config.toml
num_hidden_layers = 8
hidden_size = 224
n_experts = 80
experts_per_token = 6
d_expert = 96
d_shared_expert = 0
hidden_act = "squared_relu"
moe_layers = [1, 2, 3, 4, 5, 6, 7]
router_score = "sigmoid"
normalize_top_k = true
routed_scale = 1.0
balance_loss = 0.0022
balance_bias = true
init_std_router = 0.0353
lr_router = 0.000265
vocab_size = 10401
norm = "layernorm"
norm_eps = 1e-06
tie_word_embeddings = "early"
optimizer = "muon_variant"
learning_rate = 0.00903
beta1 = 0.93
batch_tokens = [32768, 65536, 98304]
max_seq_len = 1024
train_tokens = 419800000
max_steps = 6469
dataset = "wikipedia_en"
Below are experts of layer 4 (counted from 0) of a mixture-of-experts language model. Rows are named router (the router's row for the expert), up (a neuron's input weights, with its number), down (a neuron's output weights, with its number) and show model dimensions 0-223. Each number is 500 + 25 x the weight over its row's rms, rounded and kept within 0 to 999. Numbers have three digits each.
After each expert's rows: "mostly gets" lists some tokens that are sent to it at least half of the time. This comes from a sample of Wikipedia text that the model never trained on.

# expert 13
router:501492463463461508513512546496505475502464431511528494562487534479525571462502512501473467492522561491545458519491475520478526492508467485492463497495532543487492519482501470545508505490490523485517496494512486482476498481509470506506520497516500542478479503489509493514508490460480510504522530505485527513537505516505504491513491480463465507508511463470481516477445520524454515564487510535510541526530473464472476509525490482500504504527472464446509483487492521484504505487538514498489456531468501520486487541475484504483483517503488514471502557487467497507464457528527496520508461551496523476497505504530509488480469490525481519535508539532510519450486543495526454477506
up2:505531449530456516495487545530493486518508516509532484488502493489534538500491494503468503466531477532498476481520499499502525498498511499536528545508511498476518458496526459514522498471495503506508503459551518489511515511486529510538511472550518481505504549480482493466523477486475504543515456521528465488524492513517463563521524435459487486511444472494498487469504443498515451491527520471500485482494465489469470547496528496520487497484501460470500498500486529493512462494540454522488532510494472481487520541456536459475534524505495551473515515518490475508516497502463488483495496487525527472490463514495480537483480508486456520534484473532503521453508487489494526558522
down2:517510488499547512529485514515546503498491488491479507525521509507463501489495515465528517505475518501514500514478490503521497528500454558461498481496513525515520517526510504480482529518505507476473498464542488511465515450478498460510500509519487519531508493445494483464502480472503500526555480436474510508497519473522492501495481476527487446495496512456541500506519459495471504520508507536562541453487474591467496481482487518500492521525538514525524475483503534524516483533514513478517446493475508503474493474468503494529444478544493493480496479510519485473543480504518540482494491501530514484480456503518523484509513447481461515530475493532490527508527524459466552462495
mostly gets: "The ", "the ", "(", "several ", "their ", "many "

# expert 68
router:487473470517486530536479522485519439505454487486518495528498533502491577499463477501472497526522529496498444504518440470465492518510464477505496497505527534521541515462538500529503497495466525492491544510457470482490456473556494515496522505489469476501480528473487510493513509487530514505507495479469521477481482514502463502494471464472492478492509489470529499510491546457487449546496497492497498539497501498476461524563503527521472523497493446446529477492492469497491496464504457503537506506533477525523518496471547508475460530471499529505486522541461493543494525488511525506520439479512518500506515508500527527490476514544494523535490495515518534484488522509489478489494
up0:447529490541501440524486496499510499479535472511472513475530517519483531447462529496537511497510464510531457494496486542467508489494504486491488538523498472524506519493504488538454491509502502494512515531506468472504454504479524528498506521463511526527482522450447517502489495487479475501533539508470516494479508490477466489489523542450513481566547477556509500504483450488513499535521510517494508533507513470494515535505491503481474528459482489510524513464511500522503452482489507485502493419496507453504479520525488494548478508496529445493497476527476487475496518497501504530510477530498511522552559504474512522482508496479553514507491543482479526499513470526478512478473
down0:488548521478506556492507505469459501472517471540506483463498501496490473514490540488495476544492467544509455486530491474561481566525460523547464499448492506516483448478519512477525471500518510507527499467513544508493520486482517487475455537536474467477473512502485538498532498560485531505525502518479509496511518500499496492472483517527525500465476514498479519437523510478532462483507527487453487483480497522492479494517539527528482543525500489490438532538497507484490499509519525504518460525486472499504554498483516498532463485490498485505498495448461483511468536495484510508536503532519479514518512492530506509442523495476498470453526518523502469493504497506503487515500
mostly gets: "the ", "The ", "his ", "He ", "their ", "this "

# expert 17
router:462481486521507529512528522509477473508500518457524461476473500535475472488491510510454503524543488462527516452524515531525500496531478523538516523526506489478508500503509452534526442470457490475489483467470504513489488501550526536527510461487510508473471480470468519521513531477517486496492526524501500495523479498519517492519520485471482488528499503512476484477514503456496453534512524520555527489496521471447485542513496494508439534508512490497503501482484511504482450506503474457462500526497522516533494471526525511453472501488498481482524523518471456543467505465516525497493467510534507498489474481533541496541507509516553568486512545511518524511508542507518479523456
up3:478487512482500496485497494488473466488500516491520486477533484491494488502479496546455525524521539492496496464480514467519506492514453504488534485482495476461508488492511511531518472500488487519473477515501469491460547469512473479530488465527547508522551507514483538496493480471479502477464553517475531538498516503518480515488503500489501505541479479480498495501500510526505500550526534524518529545543489516478452576525513498507487509510517502483494461544468502498506444416504467480498507533507501460518496434531521542486474509518504512532501479519493513533480511520443455521528504488474509461479508559513479479512478474493498502518518518524489489493489560482468519550512
down3:471510523528468517525485493487466489505520474430502498519588522509493511520491519534526466460513478506485519494537511489513485513467448483495477508505468487496497511487460508516471472541504520538469484516534499505540513498505487511477499560560500455498528457530483526492497510475565516505515522510526531548456502481515477496506511525488517537485510490500432498484538475501487522545541468484513507554463488501492512522450495478542495483537485495507521491486535483531483449451513485485503527531480479487522523485526499477484497499460524461473467448484509475504466460535509488489492500483493513494483490500516496491501521515482494508503547463521511480536489501486520499507500
mostly gets: "El", "Mar", "Le", "Dar", "Kar", "Ar"

# expert 25
router:464455525532511477490479469509542479534462502494504474483489489522534509495476499541451510483541483455495469493515496534478461533477522506497502519495510548492496490512533468560488453475533503483516541469487562484477492443508530502503490518512487484449491508473496514501526530477483542469500539517525487475461475532473483512544486487505524517541461467493526471482492510505479494512512488529556482470540486448458465500525541490489490527479478475465527490522443504499516544524514458505531503483475477493531486500540494504504528503518503505497476501529488489516514503505520516499532490459505517511509469475495491521541517490492518517518534538502535535507538483511545480473515
up3:516508524504528479447509462492504465542479478528532468431461505513540485473485507469469504534582461492486513479453500526473509499495542492471503503482503511556428557498548474500476481518473493504452520503563529492543528500500516454514490495479492476528516540526485517519516558496507446515472505472504518508498528461488496486539489503508498500533501495449480497462509506473482481473491522509536458497538506483488517544515524468506494509479516459506483478474507508520485486513537523518520498534492460524501498517507501518464460532504472504516503519493541500495524485491492520473524468509517467464522500494496523499502512458533509500500520509501513510496521511469501491524485
down3:509514495524502490492498484530482516498513519474443534489509495546468471500505489541506539507466453497493477488503516479524540460476509486534522471496529516503507452551514466473570467483530501472509504484472442516500495482528469546486510500514518495497479508472485521484453495547511462486492518475526519515538516473546466457477491511456461499469494505533499520508518505497524494499486550488495511483532471471456508424487520509513502507486509499475527510537473486495489525502489562517506527517498465469493469476503500504497492497517478442528453508463514522515478479458533533501506509513467493498496464533534509543501507555529514511497512514484485494512503513546528492545493
mostly gets: "Ph", "Kar", "Kh", "Pal", "Ch", "There "

# expert 6
router:487513516533527511475508480486521515539514502520492518496473505491508558516477499515457502525526491484503446475476444525454466481540460532478473511496515532460491524501514499518494468488522469485508518515529501488552501445494527506519457498509514507455510519501460516489516543484502517536443511533471459532520480527494478511497505467505510474501503511459498529467473545459476506540499505504514510522529443470445489503553455505458444513478506463511491497504516509529499557518536504500502489466506519503534491522535521510518512507509505507478487528479494535505473512505506511482476529475522538451540477489504491505510465489496528539514452507513485546512543511478497473519501
up1:453501519508509494495500480522480456530508531528517513513514529476456519488499507487526516519516489483517498530503491480503439484514521539505472488488522485489500499495488461451492486480513507490493513509500553472493504443508477508464518521537517536469479535446523517491479463473494541510440521483528443539518515495459511515517487502487507490541466452481522531516464554508503526470499484514527526540520474507531517504542478491487507456536524532522538458493496512481518525502485490466503540477501495483487496469500472477424533519469500503484524503486509469515520510445527493481518493546448550491489495501494498532493478531480471498496504509495458508471503499489505497568521
down1:517522512497514503511510509512488487584494503512464532543496485461445467496495552521521515452479455503470517517533476509516537468511491509524505493442484512471477480506460548497522517476532476485511522527483476469480514464450509533516480518521515467494459516510504520453495490463465518489459510480465524511515497524491490460503510505454472478477473507510501497474483471476520555520486532506523488524494492513484490477482477513494522484489536513519512494518454497493516539532506486471510523474474474459525497519518569552461560522505484467462521525505500503500495519499559535486506511499495524525524505508479493493445494504496505471496471526487525513497545500516538503517478
mostly gets: "dis", "Ros", "mis", "Cas", "Jan", "Mus"

# expert 18
router:484488511513527486495497506456520481494464451480512500518449530495498579475490502508475493487522508493483457516486444485481510497475519519504489486522491564530500522483537483536553490467512503488474487488471485487492482465506474519509502477469472510493511485513484486510541477489494514510457535474457506547523509515509521507492520495494490495495507484465530523515439538495492446542497495540485514496507503504474503552553514511466488475512475488459522462496469484498464536457504467509515506507488525563494474568520497519475500530512507523471498513501481528570482482469516462478522480470538527496478484541522470483525513487526520499480520515523503513482532493488497499445511
up2:502487523546487496482527482499487490472498518480479515512447509517513532532505449503442534515472465515552514528531512472499489488479515497489481471521484492534479490491544488526528530470490483507528510524491497488493518501481521518507441558517521487492475536504512492534504494475505495457524486477506502516510443534474519486493564541471533491532539498502494480482475515525507481494465482517498530462475450513489536509513483531484472510481502464496533523515506528521517455510533482512526446491480447489439510513511507499434477554511487490496472495486511493523482524474532516484470529503456500542490526503475480483518461459497511519473479509495531529532533464514538496514510
down2:508491521514500496460493482496510495469510520495500529520490487448535535527517491464498548521537493488500519548481470507530485512485527530521504506489514551513488533448541466470471532513501540533508512504513501467430499504488526519507506499513501495519483523536498516494512469534508466508484565550498506486513508524477487529485512537501525480478525540447512511494467435498492452467463504531449513470477455501531532483507492539539496473466508491499487487475485515457525468469512515503507471445503475503479529483522466518505473490502466476498530500513483474510500494487526486496502506473471461529548525518504518511469520478465503544500459477518479512502491521488542486535456
mostly gets: "The ", "the ", "their ", "his ", "National ", "American "

# expert 62
router:474508466494505488530506511527515481531484524474488516501502530512506531482487508525500498474483500504489490514502470466470473513510507532458478508474566550482508522468510488537494487467527454475530460510467487500511476460504518510483502519495470481477545527498506523547512477474501512541479489484522472510513469464501512523531494466467470462461502513522518474504468549515462488502470521485533522562528514452506449560507516488474477498454471507471508432516474468515511512512472503518493441483499523510466463523469492531512516492490492481476492541540470515495526511495480532482550499515525520499510478533532480483546477507499497505525500468501480549481476482513549499478525
up1:468468514448507505514518508489485498544553551537473526482455481493542499486531532475544496562476527500430539513490562475494450491482517508478509540496533483465509532484507527480469473508511480506519453500504538509489525514489503507492570529521470473469514508486527503581516498493498487494487469500518504461472518462514498478506507507500512483503532471510493499503495506468509490475478451485494512454475512503456502508508458526499510488536475499480473501523513482523490487514485475526478518537514494480498486458530514511496497522475452514534530514504495539519472508496525494502514527496466507516512478474453523494483489518544504507515488498515529493558526450508481463496480
down1:530479480496510562532539514509524512497478526508488495512463518441515522490511491520527551525471498495515488523534492481481499531552506499497499499549471447476501522513474494487493543486572502514500444477458495504460479526440492472490479493470531521553484479502468524510481503529521520470533509536530540508504473504482519484463496524521447501465522522471486480499488452497463460498500523538468501477507477530457512445496483547531526459454485505489510514486497526492450487501502509499534480489494500510468519489504543526537493513498449505470493473463477510522524522514517517499494543512510504497509476535472543478489528481488502496499488457500509503504512514488530492475502
mostly gets: "202", "201", "200", "199", "197", "198"

# expert 46
router:512504513479485490467511508494475473516489497488493502471481522501570513453449490520507465462463502504526506518491470488469489494501521483477486499500534529514451471456500466513523503455510474472509534476479506465506502497506507511491508523494466540514515515495499505501481503431534546492487506554518431510501535552555507530514463504487453458519473493477485510515499509501493491516483541527491474548529517484480475518537520471460476504519473502477525511480490513490530514498483493479536500484474524492523499569506498521509494566508486498498478491541498527500484506510499516536494456512543534453485492487468496442536513501515507482561524502530481505481527536523498479488461
up0:502465517519561545555520491501521481494494521506475502473527557532485521507536497536468472500477521485511499503478479472464488499511450486468495490501492551512495495493497472477540491457503495514513489509450498509481535506508500500535519498496478474463522509528507542493473504502480539505473533528513475493490486527505533483465489505501492472485494515497533525431472487512514481480525499528485493561498515503512473498487474510551503478484492468526521480529464512498473506484493512466494465463533538516532519505503485499455502477524510490515563490465551508523506495502522522517473448524519519477470459481520484480518485459525569520473512498473508520506495492480513477409476
down0:542480491480493480564476504497527504504511520490514511518486445526473527465527476565464433477510488488468496531504509531535507503531457485457514539493470480470458461492493509499510459499514536518490511511465484531482530519483564454486513504532500522448517498483485517529485522515447504487499480508500481519493469501511476479525487461493566501515521492536463510461515458487529506494522479490499490544505500524488505501515476465483512493529499497512527502506445515486540509515523502542473497530476499485511492517472461543469536496493532456494495518521497513485509479506509493492496512510505540515484490484498537540523480477487458549471527547519472516474536487475522482464510
mostly gets: "ations", "ation", "States", "ence", "York", "ology"

# expert 29
router:484484551502544514506499546509522463548508482491495480491452498549517506474485476470475473532502486445469515534499503475522491476512512490497507502501557521498485544486514513537504473501476492506546452493488487532506485453516554512526517491515470503522493485497431502500498490443525518518480525535537479527469460493498520517495523490487509511462472477508497494506495524464465517508446515523535514528514517514488513521509506504472456503526477480490512496510470509499511547509487526470501478513502488537524487516478524504493456514533506467471517493502437523536461490543494515513526515509512504508487515531533473472468448524490547526527491539526516500514551533514555514509462
up10:534492491490514514467536499476477460497491512491472498530460515501483498491511540490503481508523494462548529544492498489493489486447467544497483521492505503514492495502490459560483527535475476492551465494499499529485486491542498511483505470489477512493462572517496579483520535463527507526483522509495517497464534474493482522471500515471496547495497562510447529496500526518490512452478499471528491514515473533514489469517461535496450447519520487519477526485451506491537503507525468514507500497490486522533479476463530494482474495491533469463443497456457500520524535500484501506476521536510523534454505520543475506511477515507497511490524507493521507508519515480480488473493
down10:491505519474514509535504498516498480525498486446502476483533516496491498513487522475517517488532454477548513527529497514487515485511486518507519516472482521491538479517501511476481500482547537547481527480488484486460543543483485523517463479515487487459547533507478477496485455474496454460505448520456514525484514495480503483468474563527507489506488523470497479487493542475499488496520510505502541518532528489501469498518502541554514467492478530444471478520497511482462479516460509527492459518503485519514508522517480508505486453543465532535503479514501507542529518489509510505420514489487515494547474489519463502461466521489467498556446543522504494497495524486506525485515
mostly gets: "0 ", "10 ", "11 ", "3 ", "6 ", "9 "